From a checkpoint of a small mixture-of-experts model trained on Wikipedia: 6961 steps.
Below are experts of layer 4 (counted from 0) of a mixture-of-experts language model. Rows are named router (the router's row for the expert), up (a neuron's input weights, with its number), down (a neuron's output weights, with its number) and show model dimensions 0-127. Each number is 500 + 25 x the weight over its row's rms, rounded and kept within 0 to 999. Numbers have three digits each.
Before each expert's rows: a language model's description of what the expert responds to; "comes after" lists some tokens at least twice as common just before its tokens as in all text. This comes from a sample of Wikipedia text that the model never trained on. Tokens count by the router's weight.

# expert 4
It responds to: Capitalized words or first pieces inside names of acts, courts, academies, films and works, such as Equality Act, Chinese Academy, Lifeboat.
comes after: " the", " The", " of", " and", " National", "al"
router:482542518535515483519470514511485509491481495519494484475501490521484565538540478522527495537445512484501497482505500488476499518515492508442523455508521470536508535493520493548502499466516462524502503511514490493513540507550506529469502505502510538491521493522532514508509522501515465509509440475492457500465555484513492504487453478536496515507500553517527480503550515486479501536446
up0:509502483464505521474557532498524504503508473477475429435469489490500530523478516502509504559494548512483509450483462523493534514489498478489508509482534473501526523500491475489503520513525497520470499439509473503486526482491506525489501501503531444504486558481473487521522516502511497515539475523466516509519472502493481517522515479499498469523503544509492467496499451546453501464473
down0:461534497502453484548539532496517456527507501518517505490484533471524512521493542494459503491469480473520528527505494482518497475504498484519478523486507491468506516505497485504503500472519490483529512509515522461508526472439506446491520459521497554523500426486525528524486534532509437509516496496493501538512528432499493498499493472458555498501514520510485519449501504516504494506501
up1:486494510482466515455501469466485502507490497481523529501478485472497515472500516501469468525543486478475534530513487565515484498478497513487476472469457489546505473496522490451496520521464465508470463503510515480487499543535473492397491493514519466496540461507479470542511507499496450507513538512454483524474472490487475500507500472492498518520513500482510521479489473522497468516516
down1:479506473518499462506530481463500505422451508522511505468507495527471505452515508494496459479456482534503465520478538483521494543518450476524476506509523509537506484476515482533473495474456492475490540517479563489506474485489516483537492503494484495530486518506508507529487503457546474504494461517517500515521513480493482498511453518504530521478499562531487488501496498464514498489555

# expert 23
It responds to: Hyphen bullets and field names in infoboxes and taxoboxes, such as Order, Class, Genus, Location, Born, Coordinates, JPL.
comes after: "-", "|", ":", " ·", " •", "Personal"
router:501557498495495487471474529506530511499521514493466506480512511504454527505497537478513540508505495480555513513467503492511449576475521499552539534557520509514528519535509510475527476462489496508528496483507483496514501452513466514474470485501469457505493500549483493490486471518485512468465508465494487477461532500518513488526478528499492507499504496504521521540456498551480550497496
up0:534467490526507441472458516481492546477524495512492520544502500503495467518481523503532499451481495469472445588483515536542494516493515528496481464501495521461532484500482539492480485538517480550500483480522494525513543523493454490521488483526468507482462534501502474495511514519564522486517501501495478459499508506481534498514511520520496514499456503506481493506520504488509510518461
down0:524522530486480483507553501451490485513452509508506454523549480512519532495501519496529483489502536493510544467490471456473494482492516550527503518522459458526489519478483527497446480487489503500486469509477471474502510510504482462466513443493518499511500525466481481476527562472508495496491502509481481510470527488504484552517528479472517496499526479507506482490519520544562522543495
up1:502482508497536510478500526499457486531535514511507475508507494492464543511477514489491471589477539515510508490482454469494520530489495544515502474478489508479504508491541474520471518485502507481510526466497468479474483510477463479475474464528493446531522570560506480479476507469508483509453513482509494477519509517482503545501473496489445518483486472495456499465526512499500515490485
down1:520493489491511479518544507441519473515474489475441502509539496519536480477509489503527513515511509522543497448496489495523498447521506469490499528527517499480505517500478554497498479523530542540466526488538521523518488483551502508499486509497520542508484524537472531454478494530529516492482480535498452505505499501474513499521537507559497449518457502484504509492435477500510507494490

# expert 19
It responds to: Paragraph breaks and newlines ending sentences or tables, and equals signs of section headings like ==Career statistics==.
comes after: "=", ".", "\n\n", "\n", ")", " ="
router:446472493509503522496517482534501480510467522495532441506476498542446518511532453471490489479516485497524486487502517513483549472542510452520491500477494501484466474518484516501520517539501482501491501504463499521514514486449512535468477518486497479487525522483516502472452547480536485493517514478517521540477491505475484491494439458470501534515512458505516438474474527489502470526496
up0:496440516487510496506468440485526471506498461495504467416531551475495466544489493502505526506534498477480502522525495543498547493477498512515556532500513516493517518492525471484554523459509452488501505532481512476503496495500489519471496509512487475516486480475479488541525443531475518507511496535465543548502527514495528501480520511496526501526480519511495477467495493508515489487480
down0:531523475518474483467520488497523476457471554465484497486507446492478538472489543527541539488520471496508482490470505480527514477536541505548526508501502536471491493503495469532483489535463518507484518463527468535490511530532480504549508518454488485471507488507477519505534524512480508460510461483516502510501519518500483526496494467478442494499484517494490476516493478502435549509488
up1:537487520512516528530483454501496470488490491466526470531533482492546525494494516504526511467507509500530496498519511497495497482521457490476488469506480501463482473502499488498460515536482522502490505505512480497496474486494451489545494471480454502481492555497492508522528503512495491451478510502525501507558520425445485551475508453487457488497498539522471533499516513520457491545460
down1:478489501498502471495505548512484506525502537474507485527478507526468476535497522516479450530475487457506490518477520529469500486480498457494510498490457532481507531498531482485455537502512541472489498459512527510478503436491483522543541453469518466504462457448511495518532522505518521481493507542492477470514524503480495493497511556496469490500500496514524495556474526486497503478449

# expert 11
It responds to: Places, countries and states, usually after a comma in a location string, such as United States, New York, Uganda, England.
comes after: ",", " New", " the", " in", " of", " United"
router:487514514458481509515483506489551498459493484488487523511497505486442527516501506519526479544491518512478531498492476521486511495543525540492542469493482544504476508462468510508527518477499474494503514475534481526477536532496472556473499538481493490473517464476517506516513514543518494510537471510526476499506514524536560513520515517553465544536478505487507528492500502489469445458468
up0:537552511457511519472503490451509537497477533511512534487489506507483509451530508526455501462524497506467511524492463577502509495512480494483459534503517499438521498497539501480466467494520501493479531498517486516520500489500463454519440423521517506487541483494506532477500478506509512491505538465520481465480534522493526480509504506505532511513490468510480514471513523507499497492519
down0:511450481503537530446484518497492506487504505437504490520486470535523539504509537530525497522515540501493458475485501519516511469513486512505502498520536525534507485504499464495484532508505494482490486460462496508440454545520507552498515551537472543498477488491493504460454516495500491516498518499454499506515465527513497490442495495490540473483485520485509534509491521524477562506495
up1:557497501452517475477502530518469472498495517531465501527517487480550478500451501504526512454481503549459475514478500476508527511511520517511469453500546505521514497512506480500536527449483496411495489484512548494517485549477474470495497507497508479495502480503479493505504471455517474479530494477473462493454469491554481543478491503488517495512494519502494494519505466485515503478500
down1:474535541511478487535492516559516475536502526470507484522518525465521508485523534500462500510507533490498480471501513541484527511474525496470518453483527493510482472503488467497532470559537535574473507517481513462504505463457506481485476542494539554486502560487506507519514514523521506496492506525527500504492530469461478501517473491497496526476506476513496457503534496479509480514476

# expert 22
It responds to: Sentence-opening or clause temporal and locative words like In, during, when, after, since, Throughout, By 2009.
comes after: ".", "\n\n", " in", ",", " In", "In"
router:471545529496486471513536508500508525503500540491514486522490491513502456490504507546522554493536487492459497495458497489486514474526541527516437470495446500475528475519519505506491505507533495446490507502445481507519507567470518483487492489530464500494476480466468478496489526479474473488517489518491494506513443526516489478458491473481520523489515513478550484491533506487452512525465
up0:485515472473501525469524475495507487504526492516487505535499513492543489505488556487535508474520540496515445507521498513506520529488512484456482499475481509519506512466496507510486491525495481456473479549507475543505508495552523475525512498528507531520505507464500540472488527496459493474554520461461501528549489489476504470500538538480485501469480526494532464442517441519522493463481
down0:509490537497497515519527548486517470540521532498483491508476515493467500484510485490475480555515528500513558520488514471488507506490531488619515494498519513471498479504484517499494516505507538481506516490488446471480495488455514475480486509495516491497502501510508487528512471499524498449506516584468518480469474484496472505509494461534475517554496506486462517531514519489481502514506
up1:499488465523497512477469473559497534503486516438522506494521475502495499520501506495469476512530455478506528490512476485460528537500473507518468503470482537539512566500474514467494503525494467486485546515442551509511490505503480510506476511489518518530472469519461477509528486531479511489509520487522509529517487520479546477489491487513516518499479577510469514508515522487463454468478
down1:501506531501473533495510482502540474513513455520502471517482504459490522491465503467536509476511530531517512518476516510502484485549508520468497503496501479499445466474505504450511505483506507460487538541494516516493539511501513566474472454507494475457507512521569521511492512502503497491450448541539460479453510494497505508533536518496504494517479504479497458478455463490504496520489

# expert 5
It responds to: Determiners, possessives and ordinal adjectives starting noun phrases, such as a, an, his, its, first, same, e.g. his first wife.
comes after: " a", " the", " as", "'", " with", " is"
router:501512510510437492496539483533487522538505502503473487483482527533488449479479502485527493484532483509534451512493498501511489462495485528482476477531484489506510512502471517468518456535553509465477517466437508461515486483540503488496525478495476518522511526482489494490518525454454502509529503467508489539526426457497473489512474498505516506466528506528520484499518500495487559475531
up0:511528509496510513506456515453500524471556528507489471496518538481481538489498499528466506503491488493512504509505507463484504506502517500587492513520497459496538488471470455502512490486493488467515547499470474516452529528500534485459483504474535488551508503486459480492492536505462516458512542515505494513490477537513479509459501502516528482494483532480549489555498493491527494527458
down0:516465528539527467507472462486495516462511507511503517498506478483527484484546476507472516525549509510523552544523487496481497530497534486520499555472502486508517508504467470525479491511524521500488482506523512520492443487485475440521494518488499514490483475524493511505501564484523517468468509538477461480483514478497513536477543507521547492548479537536483483546496491545511527496525
up1:533512515516531506507497461523495551497529487506488475516508454496493515511506482492486564547522508531520472501524470494481515499502482504513501525524478502505546515467458446493494503486494504499503480535462501499525504503499511498518493435539516448432550499522540462441485483471509494482490492521510480505497495526469526496539533516540489488482481492544499557503516461491503518509505
down1:532513454499465457527550513485522521505523492523529467499499539473502470499485498538540476498516497463491506446498514451493509493498503535464446493502548504473466489505510468489507497481510510529467541469474464501476493464532524547508472527481493498526469512480480471511505537483520542510528505472493544489505496504507489510434485499509492481460473494504498511437511523460490505492507

# expert 18
It responds to: Digits, percentages, coordinates and stat column headers in tables, such as GP, Pts, %, and parts of 5,268 or 37′59″.
comes after: ".", ",", " |", "′", ";", ":"
router:467481520477476446538454506501482528503494568484465498479508505537469536507492495505481469517492481477558515471520506456475467523499480490495494490514468541537527481530465540501495527492491466509489499479504515532509508494466482486542495509498505495450489492522517485494463506515512507479477483567516508522462506509489509509510465505471505465533554483513524546505535530519486528482457
up0:502473482497516486508477493498507498492526515459497448482530494523509442473448481547513509484480537491492516443495457538488522492507479478498500509513496514470483526526492473507496525547500514472491480497486484496499530448514501493521496497499501547548514476441487488509515469501501486518469527440513543532453531525492502515524476516472488472474517530493500519513466510510502432549500
down0:492531527482526521505474450511492545530476441509507533514492525466494519527499494445505473517481554496536526508474481479494460472475496519483516476499485489509501467499514454485472526489531527523465505493517479498478490510505465519458492517513500509498452534551486449553504526450479490501538508504522461538519532515490478519500487509468525535496481470519488521490506457471497509506470
up1:512482489501464516496484473475505518479504498512501481504511493499526508561497482506491515510454489500480474516521518488490512521516515489549539535536457465473474550479551493554518492537482500546514480538523434507486482511518471512464439457453499478520516546543531497469515500502495494490514448466496507519512504496538459499487486494486528476492502513501474498471493504546527477492486
down1:482536481545516544527511467520484484525476508551503511506473514475468513494505468503473517502512500484539479503482486491475483494536442463478466508501570537506525459511516501473497481516466491495499532488484496494500529479499536538481552516491514483542512517472466493485505527505490474501497496528501479490507549523489569500533541469522497524477473500492462482551514465475503523532508

# expert 14
It responds to: Line breaks, double spaces and pipes in table rows, especially election results tables with parties like Liberal or Democratic.
comes after: " |", "|", "\n", "  ", " 0", " Republican"
router:496473521460505486531524539532539527478482556471558495480494483516490498496522515547434474499506488458485514525512524492476487454516501486523467508541517527534507470491480557528509492487466504478498510473505526523467535531499469520519474518450518503487495475520498488527483532475493529506497497561510485487530536517482521536512487523485528515531496469514509497486545518486508533525494
up0:555487489492500512496503515516528506517492500466555490528481536514479514504505430501506524500548548512494549524551513506517467499490507481484525463510503524459512515465536505493478522519513508512536494525472525474492480523503488457526511523477492503500555502485477485446515491539489484499498550496491520468515511533499515454512534480507475494486459535536490495535509511508473556520462
down0:476501540460526490540476485515499501462493504491508524483489479474508460503433522501506526508496486503503512536478514538465534542491537485540503489502479505454478478510530496515547458497466469526542529493487491470495497528530530506517453543503497517475500451529505475497509484503489522432535495483492479495477518534474488552499527482471500537510481467480496469482508502508500458512540
up1:510502474545494525470483474530502471494481482450482501482535529500536500463503498503529505465510495498488493496472511502504472472512500531471481514504451552496543462496479496492481452516509511495494488525516511470505468510502497458451514509492493455543486487517503456502527476458522500466507500479561511471463447473528516507520517530496474487496520483512510557502522462561500494461474
down1:473497506496524463495532507487546474474508524512481516494488499507494503472515538473463497485540527521488554508525515515498508450496527492523484512481515536505467443477501498506505493511462525485442508522471510528497472468500454525563509508507532487497459538502496501546487514463497494520514470559509511510503524498464505568525455481506520493484495508465456464514502496491537491525520

# expert 21
It responds to: Pipe separators between table cells after numbers or text, plus subject pronouns and nouns such as She, He, ship, species.
comes after: "  ", ")", "%", " —", " 0", "0"
router:450470506486524485540515489513501516482490501474474469485512478502479494523528473463484506459466526497483481455553516477513487577517486463487543520525484487522480502501509491516537494480485519502458500475469507488492516506518571550500483469483496530513497488542520526509503503539490508507514496544472481515496545491502499506544513505491549551487511480476510537479470479484548508526524
up0:502477480547486503460488495517494504463535518500490549449523453476487512526514520454490523486497456490504514488509506513511573492531520453509436493501470499480495468491499538520491509499492507520464464487500495481518511514516527453522507525512516477488505500522491486537523475465497576501491520507481495488492437461531511502450485516492474498488478502512556513516487489530489494470482
down0:496490484499440519485543481534472443504487462486463501467527509529516509502473470504462479525518512516476540500487494482488483502487504460469490493519513458518483558507552491481490464504488476516503551512521477505503525453492489480532502529507488484542489514500498458495491523516479486548504535547480544508494451489560458525490482512492497489487536508478487517514518521510503529459488
up1:523500494510528468539462489483453494534478488552490473547502496535510488516525496531493443509532522484536527499491491493484488490473497477514488481498542474489515477548503484448516484485515510439464543532525508471464493516483497457512530519463521486556520520491518478494490468471463525486521503513521499473530541527476484499521482497525533536515528514479477517549512528508491505512495
down1:490483503480473460527510515508536546508521509472534498502521504485497486521471484497493490501461537543497468515539526476555514550502530519490501517524529533469516529436473489559501455532512487541510488479503520541529485505481481513486470536523511488468507480493515497567503512520566530510491496507490481539493517532513490491505560493512489469496508509503518519456494473483501493501514